config.yaml
num_hidden_layers: 12
hidden_size: 192
n_experts: 80
experts_per_token: 2
d_expert: 128
d_shared_expert: 128
hidden_act: "swiglu"
moe_layers: [2, 3, 4, 5, 6, 7, 8, 9, 10, 11]
router_score: "sigmoid"
normalize_top_k: false
routed_scale: 1.41
balance_loss: 0.00296
balance_bias: false
router_noise: 0.3
init_std_router: 0.0261
lr_router: 0.000355
vocab_size: 16298
norm: "rmsnorm"
norm_eps: 1e-05
tie_word_embeddings: false
optimizer: "muon_variant"
learning_rate: 0.00901
beta1: 0.95
batch_tokens: [65536, 131072, 262144, 524288]
max_seq_len: 1024
train_tokens: 299200000
max_steps: 3460
dataset: "wikipedia_en"
Below are experts of layer 2 (counted from 0) of a mixture-of-experts language model. Rows are named router (the router's row for the expert), down (a neuron's output weights, with its number) and show model dimensions 0-191. Each number is 128 + 32 x the weight over its row's rms, rounded and kept within 0 to 255.
Before each expert's rows: "raises" lists some tokens whose logits its average output raises strongly, later layers aside. This comes from a sample of Wikipedia text that the model never trained on.

# expert 60
raises: "an ", "ir", "a ", "em ", "un", "uan "
router [173  97 147 126 145 177  96 121 102  94 157 147 175 136  84 125  98 109 130  85 110  96 154  88 144  88 158 113 105 136 166 185 144 154 114 121 168 145 119 165 128  73 147  91  93 172  99 117 114  80 149 177 182 105 107 170 112 178 144  79 164 155 151 111 165 130 159 174 101 155 137 105 129 100  92  86  88 110  74 160 137 178  84 104 153 155 112 129  86 123 115  95 114 118 101  95 167 150 146 118 180 157  84  92  90  84  92 161 142  80 118 146 144  90 138 175  85 167 176 147 144 122 139 162 164  88 129 163 164 146  80  77 124 135 182 159 182 167 178 135  85  87 160 122 128 172 163  81 129 105  80 163 138  97 169 171 153 144 162 143 150 183 172 118 162 133 111  82 113  78 147 156 134 100 148  91  90 153  98  80  88  98  81 164  97 155 149 146  78  96 144 174]
down0 [103 173 179 119 105 117 174 142  83 178 170 102 130 136 133  86 154 116 135  94 103 100 130 167 155 146 160 176 171  70  47  70 108 176 153  99 144 117 138 109 109  97 120 139 101 168 190 154 146 108 154 149 142  91 129 136 133 181 121 125 145  82 144 139 174 108 114  93 151 162 169 121  93 123  69 106 173 208 110 138 157 156 139 180 158 188 118 130  95 168  87 162 156 135 139 103 139 171 192 142 112  85 141  89 141 144  92  73 170 148 138 162 155 136 107  80 157 105 117 100 106  87  89 112 150 120 132 109 134 105 169  95 149  80 148 152 121 114 159 126 147 175 124 207 147 112  63 158 127 110 195 113  96 137 167 124 153 129  62 113 138 125 141 102 136 171 174 131 165 120  86 122 125 116 118 136  75 106 122  54 125 109 106 162  65  75  99 180 130 115 155 130]

# expert 3
raises: "ar", "a", "al", "b", "at", "ad"
router [169  99 148 123 154 179  93 115 108  85 146 150 167 142  93 114  84 123 131  84 108  91 157  87 146  83 162 117  96 131 164 176 146 161 117 112 169 139 116 164 131  76 154  93  96 169 105 115 104  94 149 166 184  99 102 173 118 172 151  79 160 153 148 110 163 130 164 176  94 157 138 103 132 102  97  95  89 108  68 157 141 171  84 102 154 159 119 140  99 118 112  89 115 108 101  97 171 148 150 115 170 165  95  86  76  91  90 164 156  82 119 139 151  85 132 177  76 168 174 146 148 126 141 166 164  75 117 161 163 155  79  92 127 131 184 165 169 168 179 136  84  91 157 112 127 169 166  89 135 104  87 162 147  99 179 180 155 135 159 148 168 176 162  99 159 125 106  92 118  90 144 160 123 112 149  83  93 148  97  78  96  93  82 161 100 166 165 140  92  95 138 169]
down0 [ 81 138 122  96 109  71 158 174  54  41  98 109 119 189 146 129 109 175 138 115 130 119 172 126  96 152 130 156 115 158 141 121 175  97  87 145 100 106 129 146 134 113 103 143 156 127  76 158 114 134 142 122  93 136  97  83 141 115 185 145  91 114  82 117  65 117 125 110 115 150 145 147 109 107 131 114 102 152 147 127 119 105 118  91 157 112 133 130 122 170 161 145 121 169 135 179 130 144 152 117 120 121 129 104  97 122  57 104  65 213 123 149 133 199 177 178  66  86 135 193 105 123 205 158 141 143 122 149 101 181 190 148  23 103  88 124 135 104  99  77 112 116 125 161 149 106  76 100  95 130  77 149 157 189 121 101  67 137 131 113 156 111 113 118 159  87 109 132 108  98 142  94 115 124  97 183 121 128 102 160 131  81 103 103 113 134  69 118 102 151 161 149]

# expert 79
raises: "-", "(", "in ", "on ", "- ", "is "
router [166 108 149 128 144 168  92 119 108  84 155 145 166 140  99 124  90  98 139  87 111  91 150  89 140  88 162 117  98 138 161 190 147 161 112 107 170 158 117 161 123  66 149  81  94 176 101 117 103  80 149 164 186 108 110 177 116 174 161  89 162 141 152 116 165 146 161 167  95 156 130 112 139 105  93  87  91 113  68 166 142 170  89  95 156 161 114 131  95 121 119  90 120 103  94  93 166 152 142 117 171 161  84  86  86  94  88 168 148  80 132 135 145  85 130 173  81 170 174 143 150 123 144 170 160  79 137 164 156 148  88  76 118 130 176 159 170 169 167 135  84  92 155 119 135 172 156  83 134 106  90 169 135  90 182 170 149 147 154 144 160 177 168 106 156 130 108  88 109  84 150 152 133  98 145  93  98 159 104  84  93  92  72 167  97 154 163 150  93  80 138 169]
down1 [169 107  91  93  66  77 153 160  52 116  32 121 164 142 194 139 138 175 162 108 125 129 117  89 113 185 104  85  68 139 172 153 122  57 134 136 109 172 112 147 123 122 125  90  79 123 108 106 151 158 154 168 119 122 122 138 102 127 121 119 171 168  87 171 190 106 163 134  89 156 124 125 146 158 137 122 184 109 109 169 160  82 146  76 109 123 180 119  90 166 151 160 109 121 123 150 100 134 123 112 141 185 104 157 100 127 109 129  84 195 106  86 152 123  80 171  70 147  91 149 137  96 105 116 125 127 141  68 216 119 181 115 146 128 143 121 182 150 130 138 134 115 114 176  95 167  98  98 118 140 114 107  93  97 127 123 121 122 111 130 149 150 123 175  90 111  82 147  99 111 177  76 128  99 128  90 116 145 136 134 111 105  94 170 127 145 200  97 130 194 181 121]

# expert 11
raises: "and ", "to ", "s", "n", "(", "I"
router [161 106 156 125 153 174  99 114 105  77 149 148 174 130  85 126  87 111 134  80 116  95 148  75 147  83 159 113  98 133 165 177 148 155 116 109 172 141 117 153 125  82 156  91  94 169  93 122 110  85 152 170 176 106 111 174 112 179 149  88 156 146 153 101 165 140 178 180  96 161 137  97 134 115  87 101  87 118  74 163 146 169  93 109 157 158 115 134  91 113 118  91 121 107 103  94 172 151 151 108 172 159  88  77  87  81  98 167 147  93 125 140 164  88 138 177  81 174 176 144 141 127 149 159 165  94 134 163 159 157  90  75 122 137 180 163 174 163 182 143  89  90 152 106 135 176 161  90 140 116  92 168 145  89 173 184 156 147 159 151 152 175 175 114 163 135 108  89 115  79 142 153 122  94 138  91  99 153 110  79  96 106  82 163  97 154 162 154  89  88 139 169]
down0 [130 126 189 158 157 127 132 183 166 113 110 130 126 119 127 114 188 145 133 102 185 118 117 150 153  79 141 127 105 126 107 191  99 146 190 146  99  79 234 100 119 147 120 152 133  80 161 122 106  91 117 141 137  58 148 159 153  58 120 146  96 140 107 156  93 135 154 110 181 113 146 122 134 134  99 140 122 111 143  94 175 152 140 128 137 137 121 133  94 142 185 101 118 175  75 131 185 112 161  72 120 123 164  61 167 101 128 136 111 157 153  86  86 117 147 142 114 199 142 143 124 103 128 157  88  61 169 120  95 165 152 150 203  56  69  36  50  50 133 113 103 162 118 145 114  94 125 119 124 150 110  93 134 103 141 131 126 159 101 121 113  81  92 126 134 128 113 122 148 127  89 136  97 109  95 147 124  80 122 135 197 155 140 144 130 135 132 179 146 124 158 130]

# expert 45
raises: "with ", "a ", "the ", "as ", "in ", "into "
router [165 104 161 126 149 178  96 110  94  86 148 146 167 128  86 112  90 106 130  87 112  90 150  81 140  92 163 113 100 130 162 169 155 161 116 110 167 146 120 160 120  80 158  82  89 177 109 107 101  83 147 167 186 107 101 174 115 179 149  84 169 146 149 111 167 132 161 176 103 159 137  95 139 111  89  84  88 121  72 163 145 169  93 100 158 159 115 130  88 127 111  97 115 115 100  94 163 146 144 115 175 163  88  87  80  89  94 159 152  85 120 146 151  86 142 174  80 168 184 150 146 124 146 156 163  88 130 170 162 147  79  86 122 138 167 156 171 166 174 139  91  85 162 113 125 157 159  80 127 113  93 166 141 102 179 185 151 137 160 139 152 172 174 105 158 124 100  86 110  79 148 156 113  99 142  87  89 158 104  77  98  97  84 168  85 153 163 148  94  92 136 173]
down0 [153 157 153 147 140 123 151 187 176 108 128 145 190 106 107 152 141 107  75 109 151  83 114 165 121 125  65 111 133 136 152  95 111 135  89 153 109 138 156 135 151 145  67 117 176 187 141 131 173 139 113 174  70 121  92 199 113 110 175 152 113  93 123 114 106 146 133 134  77 118 194 147  95 151 119 107  60  79 138 122 136 125 151 161  79 138  97 143 132 122 116 159 145 127 163 149  99  80 148 126 111 135 132 129 118 111 119  95 145 157 142  86 135 114  71  84 142  64  89 125 173 150  87 158 132 123  97 163 197 138 111  89 134  98 129 135 119  60 147 194 185 122 156  43 131 135 108 118 153 120  90 173 141 140  89  95 218  98 118 162 105  95 115 102 122 117 174 115 129 112 118 134  97  55  94  98 110 173 148 156 166  88 146  97 113  37 118 134  83 173 136 140]

# expert 72
raises: "F", ".", "the ", "T", ", ", "N"
router [167 105 151 126 155 173  95 115 100  79 151 146 166 131  89 123  80 114 133  87 114  86 162  95 143  89 156 118 105 139 157 181 147 160 116 109 166 146 117 149 116  79 153  95  93 163 101 119 103  70 144 171 178 102  99 167 118 177 151  86 159 149 148 115 175 137 159 172 103 154 142 104 143 109  84  93  91 119  76 171 150 167  97 104 148 165 117 134  96 115 111 101 114 110 108  94 175 149 148 112 175 165  83  90  79  98  97 161 155  81 119 147 153  78 143 176  81 160 172 143 145 127 136 148 164  82 131 168 167 146  88  85 114 135 176 158 177 172 179 142  85  77 156 118 128 168 160  89 133 104  81 172 146  97 175 182 156 147 168 145 147 175 171 109 160 129 101  91 110  80 140 151 126 107 146  83 100 145  98  76  93  96  87 171  92 160 169 154  77  85 138 168]
down0 [121 133 143 162  97 136 104  92 210 108 131 145 129  74 125 123 155 111 140  92  78 122 144 148  94 142 129 172 175 113  66  88 103 138 146 138 134 113 121 149 145 140 138 127 167 109  96 138 118 128 116 115 106 128 114 190 115 102  79 135 137  69 170 202 117 164 120  61 149 158 111 119 123 110 132 120 131 170 156  75  96 116 121 128 146 147 159 124  80 169  80 149 136 146  65 151  87 159  80 183 118  28 163 142 167 128  65 122  76 136 185 191 139 116 155 117 117  78 172  83  82 103 119 109 147 162 144 141 100 130 115 132 171 158 159 115 152 111 103 136 131 177  71  93 104  91 159 161 160 155 151 183  59  98  87 169 115 127 127 155 142  92 115  85 186  59 134 142 100  75  67 112 103 105 123 135 128 118 157  74 119 151 141 153 139  80 114 133 139 146  74 113]

# expert 2
raises: "other ", "that ", "to ", "b", "most "
router [164  99 159 132 152 179  94 108  96  90 148 151 170 129  86 118  92 112 133  87 107  86 161  89 147  82 161 116 101 137 162 182 147 162 105 118 163 142 126 159 117  69 159  98  97 170 113 108 106  86 150 172 179 100 100 174 122 172 148  86 153 145 153 110 169 134 165 171 103 160 140 105 136 104  85  90  84 110  81 162 145 173  99 103 153 156 108 130  97 120 114  91 121 107  97  90 161 146 148 122 171 163  75  76  86  97  88 165 156  83 116 142 153  79 136 171  79 168 172 144 155 117 138 167 165  79 135 174 160 146  91  84 121 124 167 160 175 154 178 150  80  85 162 110 134 166 166  82 128 106  86 162 143 105 172 165 155 142 165 147 157 175 173 107 150 122 106  81 114  81 151 145 125 101 147  93  96 155 102  82  87  96  96 169  95 162 162 155  77  93 143 166]
down0 [114 100 128 100 160  68 137  94  94 156  83 120  47 170 149 131 141 118 100 134 147  64 139  90 116 136  75 129  88 132 107  73 134 110 101 132 102 159  49  95 148 145 166 115  78  65 139  67 103 132 115 103 101  87 141 142 145 165 127 112 110 126 119 164 135 122 140 166 130 138 172 109 126 124 130 166 107 134 125 133 173  93 139 154 126 125  92 128 150  52 112 134 137 165  79 157  52 132 126 115 125 146 159 122 173 166 112 165  70 142 128 150 145 148 129 179 136 117 101 122 137 130  99 154 172 145  97 154 118 168 164 137 106 117  97 148 157 127  76 175 158 120 116 105 163 136 118  95 167 151  83 131 150  97 157 126  31  63 109 189 176 134 177 133  91 124 195  98 150 141 151  77 119 184 127 124  92 147  67 158 123 113 131 142  23 122 159 198 119 109 116 120]

# expert 26
raises: "ann", "al", "open"
router [173 105 147 128 148 178 102 119 101  89 155 141 175 136  84 114  83 108 129  87 101  98 152  88 140  93 161 118 108 141 166 181 149 157 111 116 172 146 119 159 120  72 157  82 104 177 102 117 112  80 161 173 171  98 107 177 119 169 150  84 164 141 155 104 166 131 161 171  98 157 136 110 139  99  84  92  83 113  65 163 144 166  88  90 149 164 119 132  97 119 106  95 117 113  98  98 162 152 141 120 168 163  81  85  82  94  92 165 154  86 122 139 150  95 139 182  87 167 177 141 145 122 143 157 157  79 132 166 154 147  82  83 123 132 172 159 170 158 171 139  93  84 159 115 130 157 162  86 129 110  84 153 148 102 176 178 149 141 155 149 158 189 176 107 161 131 106  81 112  82 153 149 127 102 153  89  95 160 106  81  91  95  79 175  87 165 167 153  90  91 133 174]
down0 [158 155 134 140  85 200 125 173 106  98 100 137  90 125  76 127 148 117 142  88 113 191 193 134 156 180 136 102 166 129 119  71 132  86 129 124 130 137  78 152 123 102 161 204 121 126 200 159 126 127 156  90 109 120 109  99 141 135 167  43 111 129 149 127 145 147 154 161 119 119  91 105 143 122  50 180 134 148 132 118 147 140  88 153  53 160 146  86 147 110 156 133 126 136  64 118  90 157 255 159 105  84 124  82 110 101  90 147 100 167 132 107  86 159 139 137 136 113 132 116  74 108  90 119 132 157 165  75 111 129 110 169 164 110 184 139 136  95 141  97 106 111 139 113 124 113 159 138 161 112 134 140 170 117 155 147 116  93 146 130 112 129 148 175 104  96 144 126  28 144 120 193 137  96 124 130 108 160  96 134 130 163 162  69 114 147 116 114 129 102  97 132]